From a checkpoint of a small mixture-of-experts model trained on Wikipedia.
Size: 13 layers, vocabulary 1024, 4.39M parameters.
Below are experts of layer 10 (counted from 0) of a mixture-of-experts language model. Rows are named router (the router's row for the expert), down (a neuron's output weights, with its number) and show model dimensions 64-127. Each number is 500 + 50 x the weight over its row's rms, rounded and kept within 0 to 999. Numbers have three digits each.
Before each expert's rows: a language model's description of what the expert responds to. This comes from a sample of Wikipedia text that the model never trained on.

# expert 18
Description: Past-tense verb endings. Verb endings ed, ated, ing and ied, as in benched, viewed, used, plus particles such as off and up.
router:401505453485512563506548474444445495602466468465517426542457459503572438528574515544427580470505461545467557518457447498483573485516544529519499467517488458478458469551492518606436561423471494
down0:445459532440522556439490396429366488550489553576409520511466513475393521540549431417543555447522444451484534521470478525417507575483476499623563500564586481546371476483544496449544426520437435
down1:456529569524457455545604612446508516518536459482483455532505511596421541476492582516528547515570491454420483586445484469528504443452437520564403506470560525478487454563470550530524535442493546
down2:527579554400557450464579584592444420434513526466483433494500524493541523522572592459479451453522495467503531525519470500477462603595470470463538456521479606465527481512384431532508491518475509
down3:504433465521485569454520515533450518511628479458582527520535487550445519622494521438463525501567553424528458525550466390502527532539470460511476480458552535481508454458574479547517503429509470
down4:551606561489520534541528476460500341536405529415450545474511494492491440438565532449487500520469564510586493534555541546480488509472564606517509478617573482536537465575512469587491454509491476
down5:557523532550569495472522403451434537470527493500481524417457420479436565537471488424565545577444527505409432548505407562502543444505544429470503508462519475560480479573502494430520601501467456
down6:551612414490479560431506571572549476479501464422541583532468530469460528508482490490460533439449578506529537471589483488545510508519480508528507511467562501636431392464490427519508598539495523
down7:529584546500466530478439533488467499504544578436472482509558421478498453583567464510477438536488604429557589474473465537529595502444538529480526496501500572458410509533499561518456509473515463
down8:526557478512481529396416480451533454513515499560406580482464403540470411455463492526525435504529563491543494474599463548589431491545521500465471537517511612536469481385495609488452599515538569
down9:547589485495509507440501474482605441441494450511533591487452572462532410505505472544437571511559514567632450465496535536464466452461471377540557581562524463414453531480478560492492606482482495
down10:478444507493527599492563450453454556465384556479487528582477539540482452577453481471473482480584564481446407603438462464466457442524488399536509456535480527432504615580457489554494493545442555
down11:422465533490557459487510494439538509498476486461504530418480463499465534489537442374531498626458530519624465471458381544518461503597495503541447537395512538421449506482551435500449572469526603
down12:595578574475554601474438549499466562478523477480432532441531483509563542504633586535480486618462488494493501464561588451509486482578591480493549534448500464476480444435498505499365540422451513
down13:486500478567549382496635573425557432469509527567447495515484502499472552469458474528539482542498512453387507457502460499465501541468508418556540497613509565492363497527425516545469551480483422
down14:500433438428552514502445447549446484498489605500467435405444476468544437506509510443475568436501576483375556554508524404566524477475526460437453481416478438441520524515563430460540491497496463
down15:532543529533445422483550521505538398497508490543507549471544538422491533508407510618545485513470482471435505420440439431476461512557516504535461549552453499470497594495464424570509500511536532
down16:506437432498498493401463484551457554526535585529473477531501574579548537515459469500515538479597560509422428536511540518451470385459411456511538519520475597476532464461496492418432510494458529
down17:503499494459514512562498541473602573524576525570531524483458513450546488519571449501532494468505473491419532575520601580461394532552445529549440539524502562433400487537403478420535532546529485
down18:428536570590416475555471460435439552513506576478524415474559552519544478497475533517566445523513511586519524484457399536522635501522527523401507569492531505505481450506411450578606555517485591
down19:498519558597522470626447466410471500463461482460553375534464513589494555515514499506489382464465433509495525512530497511444486455488626476441541497521522539473523568498468573539514474534464496
down20:542510526529492447431454480484582513471547439538462609492463462607552425615490485430450464516568483542510510437489574443473464502548440452487437507535552498535458568509522484518513545499502556
down21:493574535537509523452452438500435515516522519535434532528449467514555513533540574405477418456542551574407404471451513435531482542562491433566423484450618531507442468511482534560527457566489455
down22:532480466504470465500466625516591439379519517513445460422501541497482471399488494490443454459462460494340512504464475561566482542514519556509416481500531481492460485472476420392521447404497598
down23:533487457476440486453541521525433618439565479453469457442507512453450539553542450498525540504471460600474548511573498427558607546481483486520489361539469415507489508456537523498525479333559502

# expert 4
Description: Word-opening capitals, brackets. Opening parentheses, quotes, slashes, dashes and single capital letters starting names or abbreviations, such as (Hartw., U.S., Eastern.
router:517525562486447559470480556439556446473613415546497496577556422468424523482516464509460531460496554510465505458475553516475466510561524602485458500554466506609478512473513474531561437637538475
down0:487542489481597492535527463494545531425535444432508559514582483386557455469504561437505511517452469474433469612542445455461505433573413511462510501557516498553536523528523517433613578569457583
down1:420545527506459449435471542459520533526475473487501536476473466540504591447428550488574536514391494455645436547523523405491524494465540486434453589527437588562575575517497525510511489497467503
down2:509521558489611424514483462496533404573461481467488519552555440471453580434552586562573532454453404513529466515450522385539368477512508450528498434434493554415455480572519510477479568522551539
down3:460434496564392559556479550531519478465499472554482482510443504560454485480482603585573487546490573510626516515575483601528457539540461489518556605524514499443536525521487498388520501468521542
down4:488466536481503497510578560480490463446551484486455543609544436440552474518557510538568551479437566497380432518483399566520485521462506541518557368506548490543552449527503470488475499537554410
down5:559471513500476533552508571557457382469505563385483619467538533496550514452503491530415414619431581448410501485566506529492520472510477508500531466498482572537540482521447536521505538504455495
down6:501436495479486435494562478508497563488512592562583548639451576512421483559509463496590503491457486527465457533460480430513450498529539488499521499598447585534575481515619539503521557518473444
down7:456448521468503520555536474554538540532459508515600432475449548453470538496464422543516453559532486429542485551445450468376528474579523476578554509558489531472480525404607590484547547559550409
down8:481550516474443435597494429487495515505558552492585490613490414554448569447498441446482505467501502546456537535485477453531585570499449569566599467515532451583480508522497503493521479545535439
down9:541477374459475481453525502481549496447489496419431486429416535510564451603601494407505547519485472494686474486501545545494485526446475352538532542509582522434473434475500439529462556446507465
down10:490518530530482539418488497483537525512560457562531485444533541530484495590512419419576488532455534470514444529500459530432522567461526475485529522373545489495538556521435488505452513528384499
down11:499427576550517434478542548459394489417459431517507435531574479446554445469481569491578528433479493518603462574649479502527598446537584476430437486517529520543446389492528484531561558580413526
down12:561534448625509645534486512445444515523565409512507471483555514487485506440520555569522497501420473549439581504425489530477573510445402520482556557442463499478529509526501642536514478501484460
down13:457479451435526468555537602530482508456476542584487470512566512484392479496492591514503474464533478605470533450587465523517500462489492420476489516554520489479436516485528496518499512416473550
down14:509521494561593490495610463551524504484501616535470496391467422529516496554449547469446468476518561554550514505548545457492586502483502444500544506410580465533433436479533497473410481479445515
down15:596479470530442540508493521619473584483446562442530476449462459401450402454554564579478533502562418494367563499549428493437506562533579551503444481560538489480498526437502505546484481614497501
down16:492518562569447499581435544426536569497574439455453577473572468603542441484555547618494532597484554510553505498513509550529531518546536442531484555541434549521479551503509437501536499559483542
down17:513445500466503501553536497494514394477527439500476551520541553436499433526547581593485459481419454553540472502519446482497558450498512425484431478525558526549439503511375512425486383426471545
down18:434521502436489562454484430528487510491479491438534526614498538541542513624543527550490438469519508523550511548569519523567542471528531528563505564495524506488505507463456468619536430495487459
down19:490528432480488503493458476631471420489529489566527455441420519445556533510483474458406511477429491496602540517492483473571482475511547372518545503499446463478578444472492486466494429413499441
down20:497534456438559513488447499502510567546543471466496574434463581446472414526516507441540471516435456550592504549382470525473517480476420526522475473573494513465479476527597599525536467424504475
down21:528455536443450399488444466508475522529528513537512473501503477570522570512588561450508478529462436598343388547575508513582473551547472630504474504506539529444536421493494487391512468512506538
down22:563451546504373512394468550577600473478571416434563489497487528532466572500628533437548466496562517542435543475434472475522474454602458447481484536489494468465441493518468448487518482556396517
down23:573530530421538567428484494531519534542417545569528545530524540582418581511482566447484442455518557485531551495494408427577426553478439398561430468533574596512425432442422572533465461515545615

# expert 11
Description: R/cl/gr word starts. Word-initial pieces like r, R, cl, gr, comp, as in round, graduated, Roman, school, record.
router:618476422505443548548454497502466477473558544502488522451515557515388550570538491484575575600498539458453407529431464581547448488465564547492464563591479490446547481502497492479550394544525427
down0:463488544512455401475503461500476393537474421502478457483570430556607534557510493555455441546374548506528520420483564462541468505469482458572501492511557553553544475531468518495435450478516437
down1:502554587493455603538516588330565488573443536613477467523444509537515538469503528552546533505462363524390473472551476567568486578491432446435528524454559515444505541551416483503430513514515518
down2:527412541509442432518500551514583488435530483557572391492471541524526433576588485445448524469510560551506495460517514425606562423498480411500506601490526511517490462491509428438503617464446579
down3:587407448451455467597462483466451422597499504466581572411493570443542520481529612488513558570495554482432450478483557471503511432557498550510407471540517453513530448430528472469534512501527536
down4:516483463516491542506525528519535509592452400517496520464477373444518552457574502503469419483472428465488491472443540491546480483594450519533453488408559453473574492442497532516524501506448512
down5:437403585471516479451556482491431559405396532473525483574444548542493489505563448445590472549549509423498434493539557585456560442623445523514559418487481447529557543488434464515448524566483538
down6:494511532512526544469518472475409508579577527505521460435461475504544531557596489409449521400521451538532471598524702495535504459444448481508472527554455511477515424556554485537460463462519573
down7:519442544411507416576461445513489540567489417535620498489543434504502477689537505389557504509481515501430481494569521464494430529489461603519544450545568484424506440517456503397468389449494525
down8:565506566373413510494525541612484521482474527489483536513496527551452475485552563495566447545524495532534484443532419500467416497491480610525456445570476517419486484463499544581453447546538456
down9:501487499560521547509400450538457379586535440523457444495519473548477509459527502499411455489532565586532466476492535507476401467583511503492464440526487483574416512542624486475539545441396437
down10:494418474530540639461545493513442556547413531464436361488565503558595479451523414555442502506540524461525485523436466574556497447458556499448437488472501518562468445380475523517485507445562524
down11:548573493583484532421469485427453487452530544413527535513400451503633516503547478473426556457442491497433571547438480549474364537579432555463560543529510384507541460500536619431546514444442536
down12:443450460410551590577497397560537534553410406541534535418462591481446542558495450532585414542538496474465506497497550450462401407540602471498542568496497433502583522568578511499506491436548478
down13:538620504569427499501491534540540420417528519451401529452512543546412443607476512402471557566447481575542576409563475614474484546583565537497499452508525539566445581524517515491512512490494540
down14:464494457492520505487501493533522460591527547536544486463473537489609538439495544535445510508463504490551515459615570446485523466494499486484450520480473495412474537444484562519620531435482520
down15:399417469487605564556423453484432576516499495516507493546542526387510456514544591452497480500546582473448552559572478465477615490535553516515430485565531431495561609483533479534466403486496597
down16:544534457522559529453515501473497565487530510613508439539467485518522501490500533540463448498496452513584495466428497555535515544480410433549495520446437453441507535537415558541496455504494484
down17:395465496514487435583437426533401544438472427604413508433584527540518451463526458555428476472508557511551604422452488440547461523431498421494486426477463528498481513502532444551424593524463555
down18:521400536553442594495487497502518511418523510480484524428535422538485501448589474506515526404573492548557469457504410547489487573529536440367422515491538454489466465561592472483415519490543520
down19:539463574404461510540563558491501493465489544482513451547547398543527498520466569478434527471550543584483447555496594556487428539435413473439563461441485552529506635518471498462508423583472424
down20:502523467597510459566439587419511492464572465436431547518602497475513481500433445539452443464526521499541530588513456519430470481515455509392440521452561536608540474569510489535576479462588455
down21:573507478487424518559561468416477587513500549505598434525633508463512425501547427471531482557562421475477431512475483479549477512497567473557502517420494543506587431504552510556566437583483381
down22:424516557480491484530516557486495451405454475494476470511492614524511420601465561560538485510535595443522581515538473494491412504516408486505466480543421465555460526583509530523539414528457556
down23:503460498543528517517500528564506624591525385453533461510449462371607463476482477504490471410529487472460554471476551412489563526463545450527449447464416533471459449521465494453532512506479479

# expert 5
Description: B/P word starts. Word-initial or early pieces beginning with b, p or c, such as B, pl, ret, ab, ib, often in names.
router:495515504527551421497493438499493421504439518497485459476440437539396528562470586577449450521480463459507435421500455585572427528467593504422538566497542444509561492474531480602418434449539539
down0:518614505491467487412494556451507647523572472476455521402488531496508514516505485496431475567488574557532496490483547441505585467464470432429555491450468493483416505466494485484442537465459481
down1:427489537477432496511479536459481474429455496459494413469520404440499546411594513477515534491577506480400539555509581492456413529499504504345567504586488488473532505526477514610518508607492481
down2:424582472437516462555489552544389494512498488496448484502395467548477570526505574507445427508501483477425539505554393468414471502404557472483525510531484430622473467479479554485499436592536540
down3:562601470614505568589474521516538525573384445561534419354536514537541494493518495506510526451554481475463449504480562576507531424627424474458463471470498535587509513541569527457539535573494552
down4:489626450573537562547533520508563454485539429541509451564459543420491431570420535384550498519521498512447544519596486526528463544480557460544563528488499549540497537373507539359551456508407511
down5:579522481433571596440450512528494480420476496520488548537465514516532472497568494471477551518572499451551462524494461336488485439529494476523569489507507409517542450499571549532493509532627436
down6:483516435516528573573494578560521511466492457470512564389431480491515487409498520484515417501506537583522455511508501543517497526524568528437504521491530509550445533491477442555501498520552435
down7:561528468556560462511477522473493478559420489446533430476454436543474560545555432532462603533445475448549456588541565518440430450572462447504481537476505507416651503471495464503536489548488543
down8:508503578506489547516393589513484491456427500458526573554574487493481504537550459556557549499513558622539442495500524482508499396435511509490507453500435522558414450574495502504449556513593550
down9:454532481524527508483548415490453478457565495546416540467480469554522540435550461455467489498540401488545492481555438548490517434539550470468497498375442615536465447511603531484479525534467581
down10:525625439494503463516503456573471539475510454477611513518531554512464523559474528523542531427520574505429476529547552530534526478475489482529529547601546417552434392498493530412489475420461432
down11:543570507465497525502500505410469497380504533507528522501493468549471455411353471521556515476405545556550466565457562532522563520489521447436502522575470498607479482483560448484476479438531440
down12:438385498547460566485622544482494553445608454554533528464555437505512510433449495433516490598454556411574531523506465529553438441623533557530466553523509570504497521479530492525463426504398489
down13:458525485523483580516558437425516472454452579498488502529422410562621519496529480448451498443466518434427570503499472550429521476504505493562499378469530467549441488559486560492456516577472514
down14:502535493521474483531530539513440514513443422502551527427543485573493612582428575512529555564483509448435497493507446448454472481526424427528516513551560506481517534528507462577473430444563528
down15:533479489489531454455539489513449421513501441530472469459537502548515504472451534448490515565487580499460534527495513530549468535460517447509504551576514427550562443403367427496499489443459552
down16:500532486402519461517505448553453618433535565539506576511572540561492436522582463474489486488488515581627423527473447479446473563535455412591562459535508421453505478447444437442541553512458520
down17:437536442421569459511506525551462570497530471456526511480561458507516508563502565505563409564557471474445443599474448583486559496468549503433534515506599529512443424475446507409466488476471485
down18:543519534531550402426582462487581456546582483411489545481510486502448498499553496474533506544582488546455512478510544492548497500491484562588501505433582490549583462596474470598529514487538499
down19:512507505487491535490512433466458573471443436476525457492462595530407489482504452499512564529490541480447445380476609478454537471519475570534494431478525545461509478559409551457489430426532472
down20:487531466493456530469420476466444473537635446502519512513488509555472571455561415423457505499402503518546480599564537519620527492437410572493529508523499496538468497399494460527534553503438476
down21:537511497507526483472522505415622434496516632381495494425515514561530595488478520452549454500460548447488397467506447397465397587375553600540484596533504535535514491479425555532432445536539500
down22:501541514526526460499474463564429587473530458429634466461565483583500483556545470561599504574516475528455478510584449525505538522503483609509581534563442528453518443477461432434550492510575487
down23:438530463460590506552465429476444531552526530552439487374573574516453458518499417509442505443507430519388471427461492439474467479524463502512451476501502450461493472528556606534438541423456504

# expert 15
Description: Vowel pieces inside names. Single vowels and short pieces inside foreign or unusual words and names, such as u in Albuquerque, al in Salaam, o.
router:542520520596506493454495542462540501589548518435564579434458564459529458459506492401580451481473433487475486449469485514477490465550543399452458488484521549508523488477583381437442499466502554
down0:484490518478534484507502353572546501507511488507486535453491473461544514528489508489441593518556507507413466456420469467508481516565456574523461500524569486522542437552459497390472450549532611
down1:447474457483587485439617593388477602516560490560483442524436442401575516415539497453477533512516495438619481511457446444451570544443603407493496479455461497482484455487515555511526458477472560
down2:576588404471522569451499492526513503520482503519417485451482507616533503430462502422551402465489474482546479535488442497549498534505502515554514521496507533499478486469390462458520562466446514
down3:418525536480378514521433559503550490481502506551522472501437485494560455581512553431562417544541433534467561556441592560550513523487566497421555598420541482585568450426532461509412482462485517
down4:566498567477536509523609501496425495496493516523487493563530502458437467557462481573556389421472424475481407549478486465506546476530467508415423420473446486511437444476427503431441482569498475
down5:574457474508520504431539610469547513440537506468530582575513491488499467477473402470476509589459426494640438490503574464535464549466602535501519480427504521538598531528447500466566514509457551
down6:575397492465409516478566573502508511508517530479380494468406471525432565538498491545444482472488452462469523448527525453510505500482493481518550492558448510475520462417412592578435391464448544
down7:493435513458567458577533490519530492594549592478482526584454456594475462486583488486456541454517540470489541522357553496484535523528545450494453546438402414532491448539477478441565508523574588
down8:475485501542585452445500495516520541404525484597517516507455450489627485584585486521551498458584461502544459497434428574538507487482498594413511553664473410460503479492514517426478543553570550
down9:533509503440459608401457499535411503436539447540467486567602439538503524527545398484467452489550623588550557501531544520550486482580529547429571555585548486406444471566417431554432502534586531
down10:442446362584495514438435458523497533482566458481507518463522462431516538484432447526531424543497498442442406531445489550594430498551529462493474530498505586536490422479443450401563512466478528
down11:585491421464581428534477511482522468473533639484478535437523432589578535430503493463528412501490556483574472483494469479504483509553534521526566484470508499403592560476586511541531547511520434
down12:574529521458560523506548561523605518535474469506436431519569463412532479471516428516514500533430483466533442490449536357441553467520534490490499498515449472458556466544465441625526543536488511
down13:583511566511391506627513482567521501522407462513495470461439429419502443518498588460510455481412460526374458446534551551556597504506449527525466515482577525516416470518516553584419501519519537
down14:575435462501530477529508527501483517581517572492545476529543521544523575469338548458529540557487523374538470523544512482509474539542458535507620451509461468493564544468492504478519448426422511
down15:522467509482543489515571406463514459526522507581547505485495441528584503480490567524523448549521516547622508527472465524485482560566456554470492490565492485402521509552630426593444572517486460
down16:486484513441437438558522441525495568416480602487600409532465432535529553685559468493478540460415553467445563523448430484492531456522516518451542466513564488457456541451499494526496509536584558
down17:379502476583522485517588618508415485479522496444552569573552418578473432509471478415539467464430491476506542451584451557510483425464515517483520528478509466426487577545462489534493455522467498
down18:495481465515438525442529490463480487508501485438611510561529461535448451600519567466593437565456478496616552485453482459596467511415518481485535465516483525514518517458422484481427473569588433
down19:508593557534490451520516521452470461514558523547496416475479604527520517480576400559459486480533475460440544538499439442423466497513513479528441500523455482436505400449447454530568507524565429
down20:476510546589478437578567465501586530491492513453528434431445536414452541656520552469473410509566466497397517497588480527510454446564419557443526572491472479474492604539451538466426516485468512
down21:393521543460456543508482529539457464493505542468526503574520457535492537492537537509473410525459528503499544527488553561563499536492542515576554502445470546552459562512566558500509463451436501
down22:481500553426465556517565496479484554511553499394474554600388535440472375455464464484489527466594487498574507552518443427475495481499620506422480465464513479572543392488505494417421374516460625
down23:528479560490475448556453405578446499456469573533465533614559514479466503476534435448463469464520484475550458448558535493507504426532542465458584469507495530500434496566513552480557465498603492

# expert 19
Description: Early word pieces after articles. Word-starting pieces such as m, st, ne, le, e, often after the or a, as in ballet, neurons, mi.
router:509483457474544444473483493614592476489563494621462559436510448492425557453517422530581531450481553508492512507443552424488420403479434498459438526469511517511493443477481453591479551518520445
down0:515497622521488524508459453507503558535515572504458505550453480442527550415482482426538483432517426468423449400567502493650519432472463567543435520536474518480404458464567466486529557533563489
down1:539568494518543468427468467530549522499553498522531484479403548452502498648457436534482507409484542490424482539431515520505569482446572573462574444455502539513438477502516520617532495546553457
down2:490523531543442486443477494471428411434573535524545440536499513491584575529479419468471478484583381422545502556528440479564493508531500517549437469626512515426428530480495449546443501506504522
down3:413486514429509405491491499534447492464537427522497500497512530433417500459520447486472510487498427430614532504632550574473485532534468536409487479555442402524519517488415516467538466562590582
down4:454448541485489452482471436455514443482533515502518527477436440637514501511489468420499524485497447531517464559372599480489534472529418596443402513510414487457527430493383469540518534550607494
down5:505497535468550563491470529565518549448421455485533546488510496467461501516450462571485534424459469507496455473518565463453433447474465515576517460500452509569463454532540422457568513516460382
down6:527474563514477447522542478502425517571493476553550515455585427473493555438507506524489500516548461412502458469594479459480436590549508501512396501393503523581506436536492583444557497535510463
down7:425489466485484531536529549621445486545496547448497468469622569429495516464423553442544526456456478502521379560548587508512406468485543550439521457471396504498463483486467468475643450407567520
down8:387589586419522464579404531570461510532515510535455525536555518512461590553511502498514465534541484526395492500497562554388546539553545600481472542533542546534490521441533473475586530522502440
down9:550479479517444513464547489440434503494456526546430480451541461435510492493529561414549549509485574577615508441531489555525603517424387432424496550505493464492342509479530546494456553565478534
down10:452545539500557523552467632551469427398601525491558447495516465541600436488495427394492579453505489505625489517431501502578400518459458469540532474512512502546499450537528493510484478514520522
down11:582477444447543527515482512498561484545619494435490545477500502487448425481539407528468517413491506415513486579542570446502483442431471505513460542480460491502454461513428480468559503471478447
down12:424424465450470499503482545502415496456504483525454574471475503571537550474588385496479463571631525527513571403458492568472443525521567423525482548591437512539596443451500498505514597538529435
down13:479547518514597541428579570483413499591625481481513603410580500533479533533476525485557472494581511484476459532483523519441477531538542547552462537480402494479486517531468561490553417423545546
down14:502525498530481445529603413542491548579576553545457562513500501457558503499558504526508447524508519508551519453538436495526421452480481541595546429456473516477522516628496564519534556497553529
down15:484516447580452452509558532513550518477471542528456567489516464499553399543583481474492476483451525544497412628514527535488445483484458516571444539555544506467467495500427409474481465496545409
down16:490536600537413472489530546630557421478499472495558533484511542542615564530453478473535451417448501493619467581554461553528464456409474475515508483508505468508503589473525559479534477497489520
down17:481449473514551555601546530492478499540487520526624479488520529475536503605496500529485563514527530469366450593498496496522477490489422559492508594510566506515503450463429519574522529467469491
down18:514535482506473473447527569541414549550469511468514465518567425527482583570584543464569430420507525454550473445545526401443468527483445508444601457473422533500481566542615502416470570467465416
down19:481468466554404489492497380474426553484564479425416427465440489440430521485412484518445506511573527549431555557506571468509549517441485570521522480543526465514475605507538477468450456533455363
down20:476548555452440522459470536518445431468429515427471542421515501437445554577543442434507467541562496516574537532546442534450543538421494487516557463513470471505490433520455515515546535415417443
down21:596445513486507637526423507656546422482397512488546495491459539509499527467504514486525511545561532505470470416456520548445434421542487518484365525520513515567575515465462488516538554360545549
down22:578523551472472505586401464547509497503422520454454516505519637434574549523534562507382554522529525438552598558492513542580504574517413522580503516508481492472513562457519467483453506541487502
down23:475427469558550401430570496507476530495460477480533466460516458499569541502498421516473603516474497440513511509511478514529505461468493527560508371547464466312483491431495486399454457534493484

# expert 9
Description: Place and institution stems. Word stems of geographic and institutional terms, such as cent(ral), E(ast), United, University, Count(y), overn, especially in names.
router:536515404554490542422531452512516479485449429550451445503439604534494514532452520563633608508575559414539541443521439586489545489453495403523553476522487544535524443453411602534454496535503522
down0:581525478496458529476509475484408422410424559420425482490491479461584428489501547472505540546443540464610523477479492543518489505441568435487542553524530542568465500629523550447479553511465502
down1:377479461530528527545441444545481544495582507499514578484562555545520447513499439594515545520491497528419503487451512500447445409502479471581462391424447502586431507437480486526464470458516509
down2:407514517524552474511530594500477495447475569494535465474513449506473597480411483556569372424457561419519447472500431513464517483539514524581507476551527534522539466421490436502463509579679565
down3:643517536504510549433514459462459493562432555496448454572562345495540478510500471558580551500510488497568475358549522537527570444535497516506558592532446564557570506529461448379436475441520374
down4:507502550420438414520492532474553501480466401533551501529541442455525480505541419470480502541501556590543512566530443562576448504553529426420475511598495592570521546491479478380540494453481484
down5:463390479592513429349491457468492461503470547492537474548470486466573539449482491538501535560451500513625481558537514489491411490541567507476534436467497547599434460531455445476511500441443502
down6:479629423514545502517512507474520494506480443391463529556508540474548517595553492552543574509509518536451518517565463468494535603484494537477572434449526527503492602528515605671458453348436436
down7:516510450568521535508513463548532507527596522452496502509487443509465533432543612441422503450441559513462501562554525585498506587424596480433408475540499412456529477490517462497512518555550453
down8:547513476448505571478503536514593504503493476509532473467432522555546434453502401560472550480449486496442467534524374513536601548503596574474548512463486515506564447481487469549504463539534502
down9:496475413504515430433555509412428472501528551514513513590524454545524517539590473482404475564582538443551551586423482491444502495503495522501573618521408511602527544412460484437501457548578462
down10:490436515444536429543550427490413545519548558533541506530529519539529521440542545420449511439551463608497444491451511543491470438531483538541472510424444459427413383438544430468510525516461538
down11:498524504563400453474522516454510514469549511434466504619531531531463455602537494536541483542455508588420556464465435489466556566545357432440506498465554555456530534590511548565404474441480561
down12:527524529456539440492388540474539543586488498358520521566516494503463478495528526488455545454519480430606411479428496504398485544512565557443529479455433429510543443479500470478521521561457476
down13:481544526513441457464590551495449413483489472439439482578462556466474535454535459476488555515475553432483471525511524652531571480470500452461503485487571505533416476472382511572576477554512597
down14:506468487560445468518460475461520585567422407484520479549611543515491488504558466636505436484400555501499459458577599560474544423449419490484496605620492525486427484545568463500485496460528478
down15:446489524483551421482465427382564541496417491541535451577495498539486530452518489578590415483564452504478462591522489497555547482407551552490536436450516557508507506553608492411539556532503394
down16:539456564615495548549410473477468476530493426479612519560445494535501398575566565524534546580450511463550479500566487421534494515565464572516531531569437485493502508514556450387474478506403531
down17:628396492543448493408593574480477434548549466496546433493470446562507596543499505503491497495421520477474468539452444504506533537492447503538537443514428510431507572454471506481563554472437476
down18:464543484547515512523451556538515619530441586517547450463469549577493499525533479481584559571475533515535455534466527498420490512496461509434499402461441562560489445488546401474484454436438452
down19:469598532497457501478440420452497436499548550448504493520490492507517392438582474462545407516467441427515437585507443529568568455493466519484534560525567493571541486385459473414522472640520460
down20:410491494568568553409520463489534508471528504516523554486420485511504457559454508462470502478459479463630502482483470520421502471547561444434522561421525516533580503461536467590508558488620522
down21:426421516525373532510414602528479557490508524471472451566491526586545559495484487490530364513532515552541441537406529558474420447508408539472475428594491498534455469620613476521464512435535520
down22:504560594576409425464623545560473474501523531426465432535534501481428554495538501521441446473446426484419483476519561524492470574524543435483503405468496497472503450424455507449456562478504574
down23:483526462517575466473474428421434473582493507534528482484510608507519395402461511469521595469470533507500515500509519493537542431555573359571568526543514559466541463493513550525618612497412524

# expert 20
Description: Latin-style prefix syllables. Prefix and second syllables of Latinate words, such as ex, pro, re, dis, rans in transition, em in temporarily.
router:458590552472509444436381503440507522492572530389497535549514532489403481464590552376489445401465449396542526506546511489553550487477560527527579545544516508467476383504508515549496500486510436
down0:484441417470521487431522603418555537520468547599439591459564541481504469484449453508519556456495436562441507467514493480486505447477400452590453470508453566461459444504443513548565484467471541
down1:587421511578532513533434502468395466433407506480499517527415481486485526534499472612535479479445483541478537525354537544533468450504472477451483420569477545510550511569610424549560428532534468
down2:589437434550514414512471516389535539516570490463471559493407596589401484512510506444457484544509491500471429500500488493560415490522537413479615444524511526492525484512557500497501598571473519
down3:509522565466596545526446510547479457467444443480486454455563500518516471640548502453527466502530456511550471483557585446542549483492470461453512540458439550479474478430528493452400544493608602
down4:492535389488488440602516427494557481405484485563504527478558478483513546551399583508509518568434477476619489565506526481514409474549447436512493452519548575437539438522379490511543489563512538
down5:464472445490593446431523490518503510487576548532563521466610540577478481481505446537594521480502582555506513475540489577444387540480557465508530472408555528525453458460484468529510534460462459
down6:454458473516501476554405564513513515569513449531478498425504608506433516492469537521448527459559471583591543576564513459540337514482505499491535482506506412535423506471522554471542533474497557
down7:580422505585553534438510540492513429488495541562552442553493419534458496562528596522454486523411494492412541488498546481513525565458459513505470506443573499525566597518559494417556508466468481
down8:410534481455423477458489519583497424450531508511478531478541487498595460534513496501517453438513502495530572502519490472426538509545453593492501439524536437454455587579436546574395396489510490
down9:510486504501490551497457492526391474514511533421393508591589516606487534530522543562486527572560486529507419477461503505485480513556579499464426624543444551498457534466518566510409404486513425
down10:428520549414513595539406449495480557493540511515578492564401508547559509537538528396494498515506577609471445460528506583404461463519507543482490468504559481495427525407534446539466504568407466
down11:455428557437439576462462568597516510542496616549493528503436517536430533452449438404416415451505592494501432509441511465488558519493540549499500549477525578511491474513501464478443486581514585
down12:468505490474426503450530454504463559477516428473518434484473479558565553436570508447520527503510540529555422608509415451498496487389445437418499525546494417549452460581468477593501495546508421
down13:457515436532533427380376502469392512515462486549451558470502441516477527542470474494541568573544467530492490505374452501502454492515528595498510460525435436541450413493428496484393561508519471
down14:499434437571454396521585491617506405448570554523546497489513394512514587504492514503476457479467443532558439455455446564500582502550542564521509556534554475498546471444572466477483505500453560
down15:567565497438539594473477443488483477516434611508442518563500464532550498506500496415462504536569543560504588528594526587577526494549416466486496501506574556484449524455556519502564499565563488
down16:496570494465476499476481509500528437509477482500569557486534607447537488530599537517518571506502505434547516440493521443478483585512375575537452499391518423545606516531569535480469539512470508
down17:471495485497512465421420473470602531461455556593518573502457502492457480458465598466557514495460451479457436545483513558529498429374470557603508521505417522469480450521447440575536630547512487
down18:509478530577531588548533431506549465450468484590469489454429478623531573522549450529477594477424526471555469578544484458437414569512474445508458429530471530512485576478552459517430392554523495
down19:471550566482423542408493516565523517487491452456520422426484492580492499468530528403493481501531450474487556398523437568513524442552467538510448533621417517514589571469539555537581525592503464
down20:553477526397491465521453474555498467576529484390514483471507500446567506507497521461549460560503535529524549487515497427526541503607575451506463543595401580425556497413408479578508347585506463
down21:480564500457443479585518542495462597574461492502540563531561503394564557486474492510433494564551524391523471515498460495493506442496484474521480490506451490684537528443537444495537529491493553
down22:494464451540520491528461482561484518599475467493532497451519553511566470493448459618494603505504552561602559517416417408537630514497464479488423520504428424496469505500565511484504454513556526
down23:537382603495421523561485424467494557603549449512567472476487485502445499519450531555364406541483421612603507476584524482491516476543509515417465518502490516483464556498555526504471500535485561